python train.py --n_layer=13 --d_model=256 --n_experts=32 --experts_per_token=2 --d_expert=64 --d_shared_expert=128 --activation="swiglu" --moe_layers=[0, 1, 2, 3, 4, 5, 6, 7, 8, 9, 10, 11, 12] --router_score="softmax" --normalize_top_k=true --routed_scale=1.0 --balance_loss=0.000777 --balance_bias=true --router_z_loss=0.0001 --router_noise=0.05 --init_std_router=0.0088 --lr_router=0.000613 --vocab_size=29678 --norm="layernorm" --norm_eps=1e-06 --tie_embeddings=true --optimizer="soap_variant" --lr=0.00287 --beta1=0.95 --beta2=0.99 --grad_clip=0.5 --batch_tokens=[16384, 32768, 49152] --seq_len=2048 --train_tokens=292700000 --steps=9148 --dataset="wikipedia_en"
Below are experts of layer 2 (counted from 0) of a mixture-of-experts language model. Rows are named router (the router's row for the expert), down (a neuron's output weights, with its number) and show model dimensions 128-191. Each number is 128 + 32 x the weight over its row's rms, rounded and kept within 0 to 255. Numbers have three digits each.
Before each expert's rows: "comes before" lists some tokens at least twice as common just after its tokens as in all text. This comes from a sample of Wikipedia text that the model never trained on. Tokens count by the router's weight.

# expert 13
comes before: " ", " —", " \"", " $", " −", " A"
router:082149115154125115177166162095104140133113171139213164088090062112114128110148150112203158095079161170150140159111159130132141118176148121106165169107088095092098108105160094101168137155117120
down0:065163140120094126139171194137099069143090155104113145129148067083129100167107090124132098127048116096161155105099066103111047134097113097128139125128157182147143118075102172137081122111171101
down1:134077096115123110163133154107103180096154176157093136125070066200124096125125116139172143145167122148151161136170116134151160084133119161107177125104190104148146150171139101111108133156088091
down2:095134108098172177120156082164111167105134179118118133145091157161089121141108133141051144126146080153063093105091136190154138173149086117143115128071154037162109051101126150128124143122096128
down3:101116100158141153151114130077128146169109120097147131163101159128104163110095096109102097131100154143115138075166148100091166095146157122094152124144138148143180171178118151081161088116123187
down4:120130135090155105148178129129185187122140161122180124087104115121102079126120170147220135163143130123136077152117071119160154189183106122128158160108091156103130170118073114123110156154105162
down5:106125094127148119079128098133114151126150124130084124078121136183135153135138130095143087189131080134140110104128135085088141150145105130155122113115130095063105083106181108156142115125107152
down6:126119142143091160084138143193131115155149132110087109139176149156109166152225190153090092173124125130063162136082117119144121136090151141136114141088094143112150123182130106157081110093186157
down7:134122148150137126090134143213156168112100142134089127076115102186151090102107124080156167160158140104126071112141130137069116150097156139141163176165150161096122104096138151142133078113168161
down8:144110119117158086122129153109098131064131118039184187160116118083080103110080173171137201137142111103157138119069154145123100154126149161138120081128075086112199146142096093138116135134138089
down9:100167134084130110091160126164144120142172099061140175081107131120140147152171110083119131122153157134142149109130147069141109156123113123226106126067173177097069148143133092109192174075090099
down10:116174134137118107158103162116144126135167136139202177177132119157098082144122123110157177097120128135152125143161108110081136118087163109163175129090122139165126076093123175164122080141060144
down11:162171151151177105123090149074126153122094129093125151124082136128164155110101147184058114123105140105133085120142120137123131134176128135148120152118063111122112120125127112200153143073195085
down12:057158129144164153096191159081139118195155138035108139119131139108109164120118133139078094111099073145135136103155128103111197111161160087157119162129141109126089093162154104117124166095146147
down13:102114061156101154177143155120161103166106096099116169095138137101045136136087117116042114099143106173190129206088100111175115177162166147131109148184141071066056122169103076115108108104128172
down14:149087131140101123091132121159120158141173171179052121150103152170111144104080160071118123163120112095088101106154163152092127113077154109156140087148160113102113163157136160087150057076158116
down15:132130127141157122196179137109096146162132112148126148099100109105091072155143153101123095103079136137114150103175133113106084135143134103161148159136148070120142131072086156142113159142133155
down16:058073114114110164143181145086117112101042128120174174115099092104133175167150118047076187157075160149099124149073142132125140130127151113202146094115120122131160137159198128135091145112113112
down17:197067164077134174179123144123068092151149154172115088100157132101126168145081146182112146159129104147129091164127108161069077161114137136148175172070145180159154176130121189116148097133123096
down18:147176159124091092186212159136174134144145149127133144089096067140165115076129147142081148139095171078094140175186115149074134168083120133028094101097147138182165123144095133104195107135158118
down19:110156200089137103124111152173111118107155116132089128148155158051135130099117157151124154068169147106135123110217110131154139155106135108125137121122125177112072106114027078101094098121161106
down20:183133116129143168095144143167127107109124209172083124149140143202122104122130133135089063095156144186162134111106099145127120126153113122121106159084148105133135143113193147100093090109125092
down21:115121130122072151072181100102058149141137049146195143171136163137163100073193127156168089124148072193142139064128118157127096117113120182126171173118119130125124134116147169134156171187145154
down22:180124131098158143135122146107165121149178136187115078155155096106142107091114213119052111154136131190167156161124108131153096128138051141050199123140103087083130139094129137078125140090128138
down23:143102199171163125119124147106129172133166125160163082180147162115153078103092134105045121130083148159147113144121179082140113066075130125134150149113103144150203163132176159116089126120104108
down24:108097081090104099171106106107127141111152093120111147053142132105171113094120183135183137133082105150156108122112156118116114113122116140156053085064140104126183142184081121151140072157147099
down25:062123112120127134114133177144181114225162164139125169120150126053117135136117101124128134138122119157114087168115114105135159132148096124126143157174117199117144157103153079117116110137077100
down26:094122164139126115094215200138109135090070176145058162121087108168114141170118162108084154127129080112111169164178168144116181169129139134103089128145145137195159096132103067151113097169145152
down27:125116178115102216219071141080065128106066079108099161162119149149101116138138183198090115136092130161188100073101171147153138154215133176112136111149153137127175097126149143115100137128148102
down28:072123156144101094138175095137116140117118204179115157160102120124086165108140160137047152178130101052078144105141123158142123120158088119119178132100170148142113118186149125154139140072119127
down29:147101087102096089116180142097128138143094116120190185094076115078156038155092156170179088096074123160163104077131129092148090129192116123099183071078105099139112145111095192190148177141168142
down30:107120105146145131127091154150130122160150087119138109150106095152133153080084141127088132133075120120172087123170154096102169100108121090093109064151154137100103112124150148133113107211166192
down31:172134136106132200084120130126136090173137141138135145149141134160154108136163100122102106119132117113070083125075063142126136105149144133119191136099081093128109096133160080144147095150186106
down32:137149131120108117099162067132156154145122167094149106131163073115148139142117091125129126184140163145142145139121107104078096134107099065089120161115134168111092147094085119141127081100166166
down33:078083093093137082111142105076137114127118189100109114139113091111150149102150114181129125098132117187115114082132111149149072170091149116157106154128209133111128134160089166102131172137111140
down34:188100137138169125100140133139138173102138143142108147048154030079106145105086150151174062119099101098178110109144087154059108153083165080114142169161086184169140095138105121152109085143144193
down35:107112126143103116115185158144068171146096193146183090115149113170104102142215158152134159109145128169085133119122060101132076103109113106125095151140080133188118093115118100147172083161093160
down36:140085141189142130108147124169143146078149147151131097092129089098165164193167162099149140131133115125221162168090129091146119088119118171107132125132135142090066172133152085185142163146174104
down37:134164116153134126070112078137133156138100094183068141093121103141094117087136181167158115152096148115134123220169125137133154120118122091113115133166118112141126125090123187166152142198104071
down38:208185104145106097141113121164132176102107156133118112123111130142150111173117109155106152133115088124122067135064116146134152092157102138168157104182107088135170114147101107198124071105053143
down39:175094140108110090096098160117199077188082150140130119179095081120181177118126147074147152136167060151163137133110121150094116141151117156091148181077176082152118127154096103124157124176128114
down40:148161143093107110096149140131150127148092159124110082208142151129141080152140169100127163177112131097062126116114145152158141129136111117167171147114118108131153158146088124119107134086170158
down41:100129122092151193082120162099132163057186143143198141061135166117143107176145156128130098126155138111146081121108116048157098103113117165157132225162203125128165158071151100144115131110158154
down42:151122134135142065146131144139135134121135070091144108165118132153118089141106183072127105096137127163141163117177158129127120124112157112104145094117081107141191102122162156086131187132143136
down43:133159126132089110136129116157129106167128143100160182125108107160144180140140090192179101137102121115133076102113124141088181083078131111132137182127151118137118105118137146112160157139143182
down44:150113133126129089189102065157164123097141050184151121104146145112129152140124136112107139196140141174097142138120108125211128114144122139101151131093033116102176142087097103100156174171118137
down45:067177139185184112127189113131128095128151166081117120141118167196109147157051162146030135153132038144186206124142171147116134137101127138112188109113185083134127078168157164132088125117115106
down46:147090159122128161113141158161130055162154148151101124147123132127168084079098094164096068135106098163164121089135119093128065106127145113113097088110184124156120068130132091086106159117167141
down47:126087166125151167111131105164133189131178147119111168138142137136123155133065175187147126098125112132162106197130114130085109100150128121111098133140183051099051163144129098142135126083080185
down48:107095084149134126064118165128126165156102124116122099147136128133136107102115162128087125105015131142069117128129147106114140123105157143138122138146115123161117143162142116081110087133152074
down49:150135128152140157095149079141116100117123161076063154068151156192042163109175154114098119130064129146063136114078132177178117084103088116099158106124148104163177159181136135140122103154163126
down50:142153103147144150109147163094146117107116139105131137135139160118085102121117161211194135177078118168137048118130108084162064098135102147097113074176165168164149094084167111140126121170162166
down51:169105135134159193171081092144143109105135163146064152121121170106081104139072125156082116067167107129151139131082126182138195161105147094121129139094106082134115111144113155084127164147158140
down52:084189128127117120092144123113131151132150131146161110119051159110199154174113105137101105099115115129149114146184132112081155107150083106105132100152181130112069062154072050092097092087118140
down53:098092131149154138140117134104133125108158111113128098124174201133102087182073157165142104145081104145090118167148143145129178146095121155122120174145096148111141114172157133141086209172133140
down54:129139106114127180089085147103093087104108131142124178130136112076064052136036152193068167117161102147103123131142119157141135090124115176147121136086141170145165144144162123104118091166135096
down55:088140139122122077114195104132133184154167165122119131076140106133129209050088137119106118133064116148108153133170129112195111197089128174123106125176173111149116145168105087075129131104113121
down56:110144168139115148143125056121090165158187151149059149131196115079117095144056154125173100131088158084132117117146109097127076122128120095154104109155151113106133124093177087112088098170097150
down57:160154115160127122125143209146063168151133154185120130151075133170062170164128093093173103146128145133115139085143147157159175162114147121150139058127154089138090112153097155115109126041063131
down58:093164137074065171119172157087101123100198127098073102137150127093090109158096150123167117170141131137176133123121077139159076109058133111148126174074109217129151128139114072168150110060161132
down59:138110162136101103120170136098119126158041106195116089086121102136158149149162150104138143111119161128135140062166152113131183106091103132123105064120129080109137089107128156050152082058102158
down60:132116110144160148164081089123130077142169098138170118151084133159178103142057130173141096121118118127083135115092111123129134112171122124159132128106125167087162117084115143134078081173101117
down61:104078108162139127123144174091086087187116127135150095175043121129154165137188077174089091166068126118078133133130165155126124124142153181132145119163145073143151077150113171078097153109165070
down62:068187122132108169123143142128146146132174143124074096111183085115117139066084207122147132173114117078087078102188153141102171132137132133127119104174112112144082141114116119137151111107173176
down63:156124100147122187093148190197070114159056144115132130105111154156115154082126070084118122055118130113090091101139132140148167086159099114110053139147146231179179108163149191144179110104097108

# expert 15
comes before: "201", "200", "202", "1", "199", "2"
router:095164157144093070168135149068074126083132140127134157098086105171123156135179188138184142096161138150148198167170156158140120118154096125122116181106103129144134143084173120124143163197120181
down0:155162121146124110097110126101183122109106136121088129124088198174117111136078103093124120078141121185136139118075151181138107130114112126112144132117121149171124159107132117179169136122137081
down1:140099138125134101079086127112211070147064177127127096142120132146125173133133176107192129188122131153154153100120147096158151134107105092057161126131139160120082148118124127109110063072159204
down2:148103176026113153149118086123096160112115097098129108121103171147091144133118107119114135082075101141150100061148064176126127161098124090134104109148122102145153066148147158121110134096197138
down3:138061139132111086104114145151181136140186094147118106154119169168119065108067112113128132075154143103085090188096112111146107133162200109121134055145131167129103156172169184056110114167132163
down4:136088139174104078116146209123149114188104182153187156133134107098136113108161117159135124150161101127172138136096155102140180104055158137138016140117114170145167121115148171116143065165169143
down5:174103085151140132126101155110136087158123100128144158147122139136136105156104145164109158125128093143121109139128127121149085062107150149131075092110136126085188088104144124142095049104130125
down6:088162093121101139071135133107157115101114106137069135160149125165123151124109110121051147128179113030163107136086097110141125146116121116136082098182068097098167107111150114144110137164104158
down7:180135177059154174082086150146135171158147123115128165119087143110099170087161116102161117146171131143162109080143153140100163108130134166129105107133194137110100077091159166097170088121110149
down8:119132105026074177150149171132157120124140156153143115170160128087092107118178142133165140093139187079058121152108135166137156150103166118129164113110094101116140088179083148117145133169137161
down9:175158158135099150077066152100143099037120105135071092146108169119111130081158121077170083174147152175148135138166132163140189170072169178153141140070127145172123124099139075133103146141126128
down10:095101113115137091197107122139112206119135124126144125156119120151116155124137164159152115077091142114145168098068132127092130139158148102076093105196128186148100158108127089147141144135176144
down11:117125109118073140062105150170119144132114096211160100148146143132155141166068141151143065080094123140206126163088159108106060154092171146087145111092119121102140133100109143125154143136151125
down12:133129140110110099107095142171133117122163076183155161056142185166100123143151138119136165173158153084092128159153104172144134173152130155175163081138145134124119151113124097151140180168136160
down13:089089142150129149153078135140112138167104090169102124203149170147084121076131121126108121124125157184100096177109112119136179134157135126155137128154083169102136132085083160152128126116091112
down14:148136158176101088115087099146128106128197145134155106143125115117074155108139188154153096120143127054140077144174141058159116138120085148119092106161100132109068159098149101101174164145143091
down15:091068091099117098119138126130222134132082087103171122140156125114085085111078148095110071171101113137121108079104145137145162109092101143161085080095168086101130088054086121209104128158121181
down16:124097113163143153150125200155112177130156051199150164181144140128144070147094196115159135112088149173159111105084163114152064126143110120132098106139063120071127149172118107120101088158120133
down17:117119153166155201073170123136085172102152101113152109157110141148157167174178060101117091099083116125122097159148134151167122133028148091052140152115159109076090112138132102150101156143131150
down18:115109134116110128073124156150125151162143092093086153135103132178165110107049096144142083110149150110132106165178174104129114155160134159162136156152155119121111141133161177094138124085161153
down19:113143170201144136103108082182165195127174199127092103126083130128115110137091132106132078073134100109180158145154113130134174163056127105098125145125139172099086150132138104124113132130126084
down20:126189118070124142199127134204081152119163144113117152105066161142085085104106127094159141138072108129113143114120159137122151088128133158160186063119092133141139096112086153103092088087099101
down21:134095157155129165144105108095131120097078148115115098186108115106121139162093177180123133160143092148168110186144142157090098070141144085123153165135129168068111131134169084120121096157113098
down22:135089070131096092139066141082203213145113173182110113072140097102091147145186085110088121116065150133112156138115089106101124103115127128156113137108111130112193132172189124119185129146137135
down23:117136111100145115123103133105115110088152130145169213089124140122112147106175154118050140171084164105093201182131130147074120210127118147178114109159119091112113082135136117180136166060139160
down24:133101156126114143148159110165143051090116126192191125102086100129181123106181091091119096093134131138061145156109146108105156147145119152171115165152139117132129147135132109163150171056085065
down25:155089107165117125124138096110104143128195128124108134156074108123139094091149172112130131174108116109131145163154082089101102173099113114114126169158108113123117111090046131151151120124157142
down26:098152144146119135139125157139132116114136112114090186089096095085107157124158155183135105105138093134060214119133115166169163153135150105129081127113133154135102149152113114164174104157152134
down27:166158075065150137145144115105136095142133108182139110106103114149187082137107137160059148113133085159131123092079145068131137181129120111101076145095141090106143127141130113179084160096146154
down28:085095113153138152191151054143119128135204090180128133085172132079147113145130175150066116150170139093144092095123157108139149095103158129204149115073111122160128120139170138191140101090107173
down29:148117143136128117116098157100146024178115132047197083175218167117102144101078121158147161095101147124095116131136086120165130161149136110144168155158089155197134144097131136137120119113190143
down30:124149124129165112097101135117103153124124105105125074124151145047108146133109174151121115128169097152123168111145175126154130139109155119091160200122103090099140158145146109121187182140141161
down31:124053056100150082099099127109152101155147118163148141098171134099161134117133163111116114047101121111107145087098111108121121113151087127096165065206204164139076089117077178158109101117134078
down32:130111140116114038139139140133149126141217112168105084154119106123116117084114118100169102098121107144138176122207138123110181167085136125168092211118120130144158114148141198173087147132089146
down33:152120064152122147140093086116116097137086035115117149153150107109115095137100151157136136117159130111138087111129161153107176078185171128131120120107075147089138177075132134082114174145097135
down34:125140188134172198081062164121089083129136194103090146096117146175144112153058094164117084161149144105113171124056103137125114124153150137143186119149115150107067141137103157156184074116073129
down35:183132143087135155122112094157141105151101100105130119114155150086089140115154127169105106109162145100125101141140140156132146063092154118139134057151086094239183104094142130070159116097111099
down36:094194140169095111117134171155149134123139107101210164167146100183088103123140111077125147152142101099155163069149118104146106174120177133139115155145098102107090206118151142092093170114086146
down37:093042144147090149187176153122161186160201159130096068126113110175129126145184108129068141174145121171136184111118149055170109149143080093162154081106151149075152152108133128084102130177116184
down38:131148141129117182097156143137072158099131085157101120190112122140136143116150117140121117144127135104096102106116161140106131152129131145071160159179118104157148112117126138103210172099134161
down39:136112131111117112150167190184112168103089120181088125154161091113122150122166138107130172094084144137094103150088155163077108160105145138148212152107166087145133140136136095164162183177172190
down40:135085155080151137109139044140174139193094102145109127166110121153114099140091133111138176133140143082144156090086059145116100140171090174091103142133164066115085139148092141160176179165098170
down41:084107087097128103117139134123148130127161134098102093115145110152144097075113176087121186147146091170128167123204122102164138109112055167154114062140141188125149150100152150135183097160110112
down42:152102094131093064140143197104148139136137099075148157129134164153102073142150109095183134174091051118085167104147167165107161153100143148124169171147118127144172111089089156134118141097131132
down43:123093104140109041180114083109147156175126118174122120127097088118145079143057139145084155100143095137196089136119180114149202092105116109100143122109082086152168140108126158176108116153128010
down44:145107100089188100151170091119171124153078085158191118124130104140188144112129093076087165110121193122149104135130121083156148157102132182147060149097142063166112088193128116144129223187093107
down45:097163098143073133145150173175141133140106092144107088127113129130226118137154120116101100128093128118167114077199094116123155137206135175159098096113057160168080120139136136136161132175119100
down46:130154117148153183152176087068158100068081139124157107104126141086136157122147126146133163144122130095168169091083160111153162085112162094138107189138142121190107140130181132065150112099190073
down47:145149142120122164062100141103089168111171127120100157139143183150144100117159059107145174113138125145103099122088092101139098133125107130110133131104090134108129095177132208138125116081130118
down48:090121149085128116141143153125051145120139148113127127079096080169160173080067145132067129163112125160137133133129141129123146180112126156113096101111193159121151129181103095141172070089153135
down49:107112099188118184144146091151106115132134157147142088169133150154122108130111151130149135128103157111141105119152136166209136133120089144127171169156098091162139119148190076094132091108102174
down50:123120169095136152095118042120092110097176095096163149092137129139125136148172106169123086104105165181134111096143091136109132122107154080139091129142147129142135100158128154104163125145136129
down51:100112096150171084111173093131125174152221150117139156098100102150101074091125141109123121145109075140090112089109115148151171156107134090105087094111170145116134121142149161150187172137120156
down52:096168063161101084171082085119154101161068207128145074139147090084047165089068156181124178151156179126174109107111109125115165162198116101167141159196116163152093101146107155138101113139127110
down53:190167183105099114121110088149142174127095147164163128096172117151168136110188091141164121075123154041179138167126100130162099125148083155154127145059120118113116164093116127150190111099122170
down54:097095087117178128148185127130115131153084152138132086147166112152157115127060140158038151133147141153124098077130183143118124136154174144123156135110139136127132115133139105127087088132119099
down55:055136130130125071212147074162125109127152133144106137170161120150126123102115130111172125141140074168145146093211130075182180064094100139050167131103100139146141137104118129094164155116151130
down56:201139127137126102107129107061086112152136111145082070148152103166127144111124117103111113123123119117176161147153092145136147136127122166142109089054124111145137089162141126188145095176154106
down57:090084145092115097154153157094106123133100097135108071144130131159082154153235111127159108156119130094093163127091192129130142131172091107132127112149155119163123172077137127176099138127128126
down58:150111087155080115104086102148196174067103100160200132124154156188102142105160117141102148087124070195103126098101161111116146156159110206147166127132108139145155080107152103120102163154098139
down59:134064124152112101072095141161125136179130144145127120117095110110124125088073125120140200072152133105117180109141171130129153105160088127117108119165178065163132117158136114114164136155092143
down60:071138132120063130087070128126186142157143166090108123130111128126098141166124098097082092082127113127150074164132078161104150137096079181101133114136121158081110116088105068077112090099127126
down61:077117120144094157149116140155103149107156103104138131158079114103192122072150086100162067106101162091111123187088106114137140122198153148124178170127098021153121063139128115104147167122157092
down62:194156236130147075132148078118146140107168145172113115099127102125116147110137157121104083151130156102091110134109174110146103120102145131105095100141158105138098098104121154110132194126109084
down63:144133098162103127096160167159113073134138055077150072168119088150145095082125109118109082148164182071139108127150147113126188166222108165109141143152111133144125094101126139149172095135105164

# expert 31
comes before: "0", " ", "1", "2", "3", "4"
router:083159144129137107146154164040111125155138087135193187081123049150134177119186123133177128109125121167143185138081148112166104126148140165131118122179105102126107150102165087105194137128136160
down0:165134115116075121116177100127157126103144198109083113152166085125140077144168110096140134130171144098134167105115123147131127126129159086130070155151159083146176079069049162131102151151114159
down1:141146143131181167163148188169080073152067100165191114127134193126135107128066068177129135086146136134129082151124114123157113132117148101072181069140112121069123096126142146148110089150098109
down2:098111108131159139106103144127113112148157113081113176238121085130111111156138153142148127104145127184087131111106143075140129141140115104106146133137110183172149124173207158119133129169187139
down3:126101123214109099131152173104140128102154162102096085125098199187148125125058169025156111151104079125117148142144108120123157114110146136072090123089139116164098183085178148126135132134146123
down4:085129129112181122113081184133126153141103117203152152144114168102075057123131115148117137115121141118113109094131164070135130075167072133123123176152108121107150147101135116148110104125081150
down5:148122107081133137159162111119206193082166143184111119092084169081125081165135161105137167175134104161181083152083180203140145119135150100169101121056099060139161162129121087119066197200138107
down6:134172129136090127140157117146128169178136100131112080143141073111110086136178084155089127111124133178129127101114149040061098133141063081091136109105129102104146138153088141140115102165151121
down7:136211104116109146149116183131084135073064150151150090124110173180179092148157130108136122120113158164091099170133107120117157118098172128104140111118137058147173179119126174089142173168143084
down8:153112071125086103102075091126146174092132093110081135122117125135155128128114134156149120173061127170148157098119147107152088083104105120112062085124191081148083146162156116089104152128124116
down9:130173130154157103067064161106126224161148150169156137104132111101125144099124107109171150156155100067116134105170111132156135146060174166068083145154193152085112135061132141179113080109113108
down10:088145173190118232088116175099168166150174106141193120127097132090148164087183132122106114157146139140100145125118134125160157168178099112135148178140091122145107131122140075102143145088137138
down11:090073190075096108099142087088150127131182134106190134116105141186132147075086134103114146123108136108189130115117133149118119103121148079179138180114127133078083116136135127094117154139126165
down12:166051098137113131179157106120133121121114132179150114141120149161092092141152135076128161147111119174142139104094143105133082141145175109108139117140160142125138150113168128146104154131174112
down13:063111126121142069080195221160123137121127134094148096118088118099160118136146072109083112118101134129105145158136141116186125145121096104124145131155145167171170152200137113161181165146061163
down14:108115052100110094137136162106119171109145135141140153150161116164116073151134102162034140129095118117099101077172162172159107126119118101137095092126174146140154133138153149156095116153122116
down15:148099152123106108147171135129124206112127170094145140121117137128128127103142140045084074145142134118127176163172103140112174135161073138080092169171148146119094124155078149154133172123128071
down16:146085062155090112105111102141137112129129108144135117127139193116104136166083149111112190162130122137099095133146177134106128110141140152122159144076089073135152134058127171095105096103124081
down17:164158097141088163114184161107097116138133165098144050128120153188113124136179174109120158153154137125168096141169164152154074143087102090138159138141100120101067132188151166128154115142135139
down18:088115090068105198131158115108139111167134177160136156136156143030116102159134164110124197190128175133126129116121123110109089106155161141163108126120160143102163082118135167177120124102183119
down19:138146200157164136128085128101107118091138091094071137083128148083156080106147165110178123125132118100144106085160132123107104178089151101242204105177161137194124109163144126158141098121102094
down20:157087140083079095184085161146135098107131155059140174122090162165164100162086085088134107096130111128090108101114172113133101117108146112141110096130175146105106121156145143088114145064153129
down21:148114137134057135124084109110168109196115142098118078203092122151168101160079124208146226131168041106079165088128099168110105140124114121084154088100129160104152174124184149139130134140093171
down22:126164100191142178116128126114136220159115167107114113086109169170174156075107101114108077141130089140159142091097083187145157075161099103097122107148150096104083089171096186135082112113108174
down23:153169092152099142186165115130110162131135139106161154087157125076069177123127096106121104168123149103105168088209120147074109146124095128091066149140125113225199111108117168181053136136119148
down24:114110199149123145120121191165132137110131143165144163102151113087150132127130138137140103121108171108176129101128146166141072110114126111122123154159150167124087120110142104161085093117105098
down25:177121141134123111156067158184152111126111121205121141126090133131147109129193068111160170094107133132100217075128081104110132110160160179161150143150166100145127064148166078126122108172079149
down26:077092148154145120112130134135133124140124187057143135114134084143142153132084129145063137074117118137179094133140136121124173178056141123127166079074162154093114154117161138109131115098106122
down27:156106128152184090171154090121125118085115143160092119156116148164097128091176145084158166121142159144155130149174113142153128068116147086096201129092115115134180117130131154139176144144117125
down28:150085084094109062127110099101106140146075140164079124083144071122137171107106136160137166174143143092083084128119093130142138148149152125170114084096172090085134114119090132149157163075181141
down29:135098076171090070140146085111120135115167120214131168107098095073059160150111092146125198141102083108116171108113126117182119065117190138157058113065115049091152142124102165144114180166139123
down30:135124121110146195096098109098063107152126069128065093128110137113133143158127187098121112134141172134121117124144115082133189122156159140136165135161147111128084128077138110148170124162118098
down31:148152150154192096131137147148177225127052088191160191049108118123123114210157032101109098137160134118176177113123106156157085092122116148174075141139111091096081178119104096179147086136126151
down32:136156121122108131152088129136129132048068134125140156164160085065117101174101103112126104087143117142099137067122087124157133168135139088128104146174150194152105155146090145114097161083134094
down33:166107145087093140114125093082167158180087163097136154090152115128122069058102202153126087091147081137106138117143138116109099067118096124141148089161159107100121158116142119118117126117121138
down34:147151196082128137111111077146114139101130113113126137114132130211133214093119157174113176162054105155128201115153147122168112129118119106200112144118182148134068115109142167156102100154133057
down35:157070181113175125109138136097106131107138160184156136171163112092132170083092098092135144103144078080182126129126119159108143134138192101133131136053106171124137172100125133140155139101069154
down36:090181110129164127181123147123131109142183147180094133161139179083119100189107168142107108118123128156169075148141153155101147104138080143134190106117103180092127100145167111158104101091161088
down37:167093126147164162181100142133165157124134134112205146124129125131135024139124141137158121106117080098115134139133110154129171102165127139202110086104162145159119135161154142153141108142115114
down38:127132164149145129074121101153111182098091122141100163140142157092147185158127133140158135093150124084152145159194098139121140062146143119133136148142112116155095132105073095114166109117112128
down39:092098143142141107106098105122120076064096145099158048140192173110167081091147115156121135123174166077108099132084125104141101095101156140150139094059153107154113105120197137162133058114160106
down40:104165106153191157148138145152120132198088079127142078153139133163102062076171145168058117140084124139139117094119109116157102125151128145134134141141077146139167110105156195083157187142066110
down41:122129192094152119157193147115117149184132153130154154065152107184105147105133131191126141131053106134116154072116147090120101125115143130154132110157216138120114144156103111096122125128101155
down42:110145125166143113074064113123137119144128096134087079128087175114187156144106174075148065068139169107138080165107171071102173138159168117106187133157139130148099108102147050123160113052174074
down43:127137108135194118096120086122103053113092196197097129162121072112066091081104108120143113177118179117191113123194155164171183135081133132124161141202108119057116116078165088133028118114111101
down44:132123127138171199058104176135129095130105153135097154197141133178112130153084146142123151111130204100122083072147095130091126104108115117191132065130152181139092158158210170166124129172090095
down45:165180118132120172118202154137135190106164119096133059067097114171173127128123146160104160142134179115148129146101122121129101172126155069153090101112142177126168122154113140127101087115111144
down46:159109150110157163082102086157096096142107126138086108077148150095106183123049158120104085118102136099056080137141147116144183130116114119139180128137128103138163107122125147159171084107160117
down47:073184153155155167149129172129096113166095130101173127095104120105115160108049085190091075040134208087140124178175155114145048132090139116111110124109094155140045150125158072120116118082106136
down48:157133114083112089139158117104161113111105178128069095130136141100136100212092111114107179120134099161102082158094166137123121121076099155169117136090146083080145134130130083167055096144135125
down49:149101059146154090150091120112158088079046070141093186150143057107148103111143113142099146155195171082159112118137132100127167096077150133172099176094072106118185086099107183127097079117104080
down50:144122170148165134164111081088217115130157099104118120149157121130171117110099153124044136136165118099145128096105082127112103169094089111152099142072038145074229146109101116100116134126124152
down51:084098147115105096066164146161154127121132133052081148140162073150107154125055131157196124153117129114127166143157194087128197142196108168163118133146123163102109073099201154154099122193091097
down52:127132089164096100123117148169084097150129124108150109111075103149148103114178168056170170094135150134100127089104102069127147145137078162095148127189124111114105168182069134152133112054163171
down53:099151120154191107143133106130137119151171099138166131159069129070084162137107163110119109162113125099136063112166148074121151135197152140128136157125097122117108175085132148136123171168090133
down54:072101109126115036120105156124125141112139112145136137120131105139109116125099093130103075088176117128129136095128138142120106134115116126128123125145120113127150136114102140120111102105102114
down55:078103178129124119106194104101099114102147148097094096148159190131139139116090166141082168142103100154141125132137134111175168159083137142123157071102145163087137152119192071173105094098107159
down56:139057162088110146154089114154095129128078119138112083149109171087119139140169119107160094151121194143138115132131147126084175123185146095137142166187085079100141118122112119154127136118157119
down57:084131159133143148073135135144145090113205145107137100133134149128102131141077114119091149088090114160163127157136083149169094096087071170118142103115141155167119120081130131072104109145154131
down58:111155103132124219105148153159147103156100098134192127120120053138100168115108126121091150110099123172182112083100133074114136120134104080124139114080113122139094146144148068130126076181086091
down59:089131157149141101142189125115122155147110167061109098132087135074136125173148141138167168171075098118107151119139109087130112093131114088158152118133100161118127139138159110168071122123133101
down60:147127143086130119136169070087144123135163137100118120147190077122103098138131116126088119112085141215122170121114173056120143143138087148099159139095121129162153124128152118120099111127161134
down61:176120150103093100108136087095122160152114080115044194134141132143116163118149098123115141162146150170125095086076132130176153113080088136165121090128113132093077136188074101090113085125189120
down62:136106154105198146174141120120137153145204197152149096145108116142083148136177142137123118119165113100145153113149125159197137149051155152118115086074158082157160212151239114081129086173166104
down63:131096145090132148106111107085101114154178092137137101023154104086194155078104188153135167054153178137171147157120221139099095125097116135112148140106126108151150185165082133201110160084144135